Below are experts of layer 5 (counted from 0) of a mixture-of-experts language model. Rows are named router (the router's row for the expert), gate (a neuron's input weights, with its number), up (a neuron's input weights, with its number), down (a neuron's output weights, with its number) and show model dimensions 0-63. Each number is 128 + 32 x the weight over its row's rms, rounded and kept within 0 to 255.
Before each expert's rows: "raises" lists some tokens whose logits its average output raises strongly, later layers aside; "mostly gets" lists some tokens that are sent to it at least half of the time. This comes from a sample of Wikipedia text that the model never trained on.

# expert 6
raises: "istic", "iting", "ust"
mostly gets: " P", " G", " R", " F", " W", " M"
router [154 121 116 153 154 106 122 117  94  59  97  76 172 166  91 145 165 116 125  77 158 143 117  82 140  92 138 105 167  91  91 168  89 154 104  79 132 182 156 128 123 131 136 103 104 179 158 101 113 126 118 167 171 143 152 150 139 142 142  95 110 119 187  84]
gate67 [143 152 159 114 127 105 104 148  82 234 158 116 135 151 144 125 126 144  89 184 141 128 115 164 170 145 108 164 151 200 127 132 140 103 127  91 142  92 183 161 158 176 158 152 134 150 174 124 180 125  94  89 153 107 102 144 160 140 187  97 104 129 143  58]
up67 [131 129  69 117 148 144 169 102 131  69  91  89  50 133 119 130 156 146 128  83  87 154 178 151 141  75  83 147 131 136 182 144 103 162 104 160 121 132 150 149 141 124 108 114 140  81  92 106 138 111 149 164 151 184  85 106 120 106 155 216  98 145  68 138]
down67 [166 142  72  97 108 123 163 100 145  73 144 112 170 109 192  90 106 137 127 109 113  48 105 182 144 175 130 144  95 113 111 130 165  63 101  95 199  83 109  45  92  89 160  93 106 131 123 172 154 148 113 117 140  98 115 133 104 131  72 106  77 132 158 111]
gate68 [ 96 107 155 149 148 102 129 120 122 125 116 151 146 101 137 127 136 127  87 160 185 146  93 128 109 157 155 137 173 148 149 142  92 123  81  91 103  97 107 115  43 160 149 149 103 104 145 188 197  91 103  97 182 134 141  67 142 116 101  96  73  78 171  70]
up68 [112 149 147 123 126 165 187 138 143 103 175 117 187 120  89 168  99  71 111 158 119 160 169 128 116 125 131 149 107 116 122 153 122 106 122 124 108 150 157  88 115 146 139 115 135 134 139 187 116 142 129 114 158 144  93 169 150  89  90 137 124 112  71  69]
down68 [136 146 121  33 156  74 131  69 113 171  76  34 135 156 186 147 152 127 114  96 115 138 191 153 123 131 163  81 118  90 192 123 152  60 100 151  70 152  95 169 127 104 120  71 146 102 112 133 136  92 146 141 132 121  85 106 103  98  85 161 136 132 104 148]
gate69 [143 133 155 187 142 141 174  78 122 145 163 134 114 103 102 119 190 168 154 101 186 123 133 129 143 154 135  86 132 160 101 161 138 137 104 116 135 116 128 112 104  46 115  97 136 163 167 115  53 128  77  98 132 159 131 150 164 106 184 134  83 149 189 118]
up69 [122 129 124 132  34 111 149 186 118 187 111 105 137 110 153 140 161 156  64 106  91 108 147 184 121 140 159  97 149 136 112 102 162  92 115 122 127 101  96  88  98 149  97  92 102 134 102 116 102  90 156 132 113 131 111  72 143 175 142 165 133 109  86 141]
down69 [ 82 120  93 136 136  88 130 145 117 185 120 190 161 120  57 148 142 139 138 124 139 111 114 138 142 164 162 117 116 137 122  98 133 100 182  60 100 110 114  97  50 132 107 137 120 176 162 141 118 137 112  73 116 120  82  89 154  71  63 189 157 158 180  59]
gate70 [128 101 113 127 150 115 137 192 172  89 140  99  98 110 151 133 155 128 173 102 189  79 175 148 141 110 167 186  85 123 136 153 117 124 116 103  85 127 106 188  72 127 123 117 128 159 119 119  82 130 136 117 176 125 139 120 144  83 155 167  51 152 161 197]
up70 [115 158 164 151 178 108 139 141 146 102 164 115 110  85  82  90 136 161 105 185  93  83 106 122 117 114 108 136 144 113 142  99 121 102 175 119 125 101  99 159  99 158 116 141 140 197 152 114  70 146 145 111 149  67 156 115 141 134 113 116 139  96 188 154]
down70 [136 169 188 129 179  81  88 133 138 128 107 189 215 163 182 136 115  99  88 192 139  94 130 122 113 116  95  51 106 132  98 162 127  98 146  84 129 136 161 118  96 115 143 160  99 137 107 135 134  90  93 122 133 153 130 143 131  91 196 138 111 184 107 130]
gate71 [136 111 144 161 135 110 152  76 131 154 115 100 132  96 198 121 126  72 100 217 143 150 144 112 146  55 130 103 123 152 135 114 112  72  66 119 122 175 143 119 113 177 169 131  62 183 143 147 159 129 128 147 104 173 120  72 113  88 134 164 165 119 101 155]
up71 [146  84 117 147  85 135 114 140  65 139 138 124 112 142 156 166 113 206 160 134 136  92 119 125  79 148 159 198 133  65  92 144 106  95 137 162 121 102 136  89 126 136 155 127  71 128 171 182 127 108 100 151 148 127 104 145 135 227  91 147 137  98  90  91]
down71 [118  94 139 110 124 136 139 110 114  95 119 153 141 148 121 173 196  96 118 142 147  91 121 122 138 123  97 161 182 150  63 111  99 110 156 145  76 124 104  98 124  68 202 171 130 144 163 138 156 111 135 136 134 179 169 136  94  74 125 111 136 105 122 164]
gate72 [168 116  98 108 105  95  70 135 134 104 131 138 150 112  86 108 109 142 109 153 142 120  85 114 136 181 125 124 147 151 158 111 161 132 108 139 130 168 131 122 139 212 133 158 157  92 154 109 124 132 157 165 146 112 122 113  94 115 138  50  65 134 121 114]
up72 [ 87 125 110 119 152 154 130 136  75 124 109 147 115 154 160  83 112 113 118 172 129 140  76 114  98  90  94 178  86  71 147  77 138 117 142 130 133 122 118 102  83  70 143  94 223 150  95 113 188 177 140 193 175 182 141 148  99  45 140 127 148 149 131 129]
down72 [ 85  87 112 105  95 123 151 109  97 126  91 114 120 136 132 126 149 130 133 123 106  96 118 184 152  95  94 111  69 135 109 106  49 134 170 205 176 101 180  96 144 110 119 146 138 114 104  98 126 118 106  45 133 151  99 126 120  86 184 117  71 138  95  97]
gate73 [158 142 110 186 125 163 143 158 114  61 173 107 138 155 142 157 110 120 162  84 168 119 122 127  86 106 122 130 139 150 132 143 113 125 140 134  67 127 204 129 107 165 135 139  99 127 127 108 123 117 141 133 126 177 156 120 162 110 145 123 130 194 147  95]
up73 [127 131 134 146  75 158 151 183 128 162 168 202 139 125 120 108 122 156 152 106 157 175 163  88  91 108 171 105 193 131 125  90 218 117 127 125  96 143 165  87  70 114 150 101 129 211 114 151 117 197  86  62  95 145 199 121 112  55 137 154 135 158 112 152]
down73 [125 137 197 165 201 143 151 106 164 113 122 124 152 116 130  38 107 134 115 167 121 108 107 140 177 124 102  50 148 111 111 127 202 102 180 110 123 110 112 126 107 103 154 123  89 111 102 145 161 155 156 134 151 155 155 119 128 117 116 133  50 122 134 129]
gate74 [113 109  86 160 123 111  97 102 129 126  91 151 126 152  49 117 140 143 161  90 163  94 149 121 112 149 152 141 127 112  96 166 154 143  78  61 126 128 126 123 127 176 109  82 115 109 130  89 165 109 165 135 136  95 100 146 173 132 148 102  86 113 194 130]
up74 [119 160 113 168 144 130 107  95 126 138 177 160 119 141 125  83 106 134 151 133 132 165 118 156 120 109 111  77 111  84 139 133 160 113 132 127  82 116 116 146 117 118 116 113 114 136 139 162 141 103 129  82 110 132 210 121 123 119 163 151  98  94 142 100]
down74 [111 136 120 153 134  95 148 120 131 121 138 191 109 127 121 105 135 113 111 175 125 146 120 118 105 168 110 151 122 146 185 116 164  91  76 163 143 174 127 138 124 174 142  96 154 202  88 140 117 146  99 193  78 121 143 187 164 155 145  79  87 159 105  66]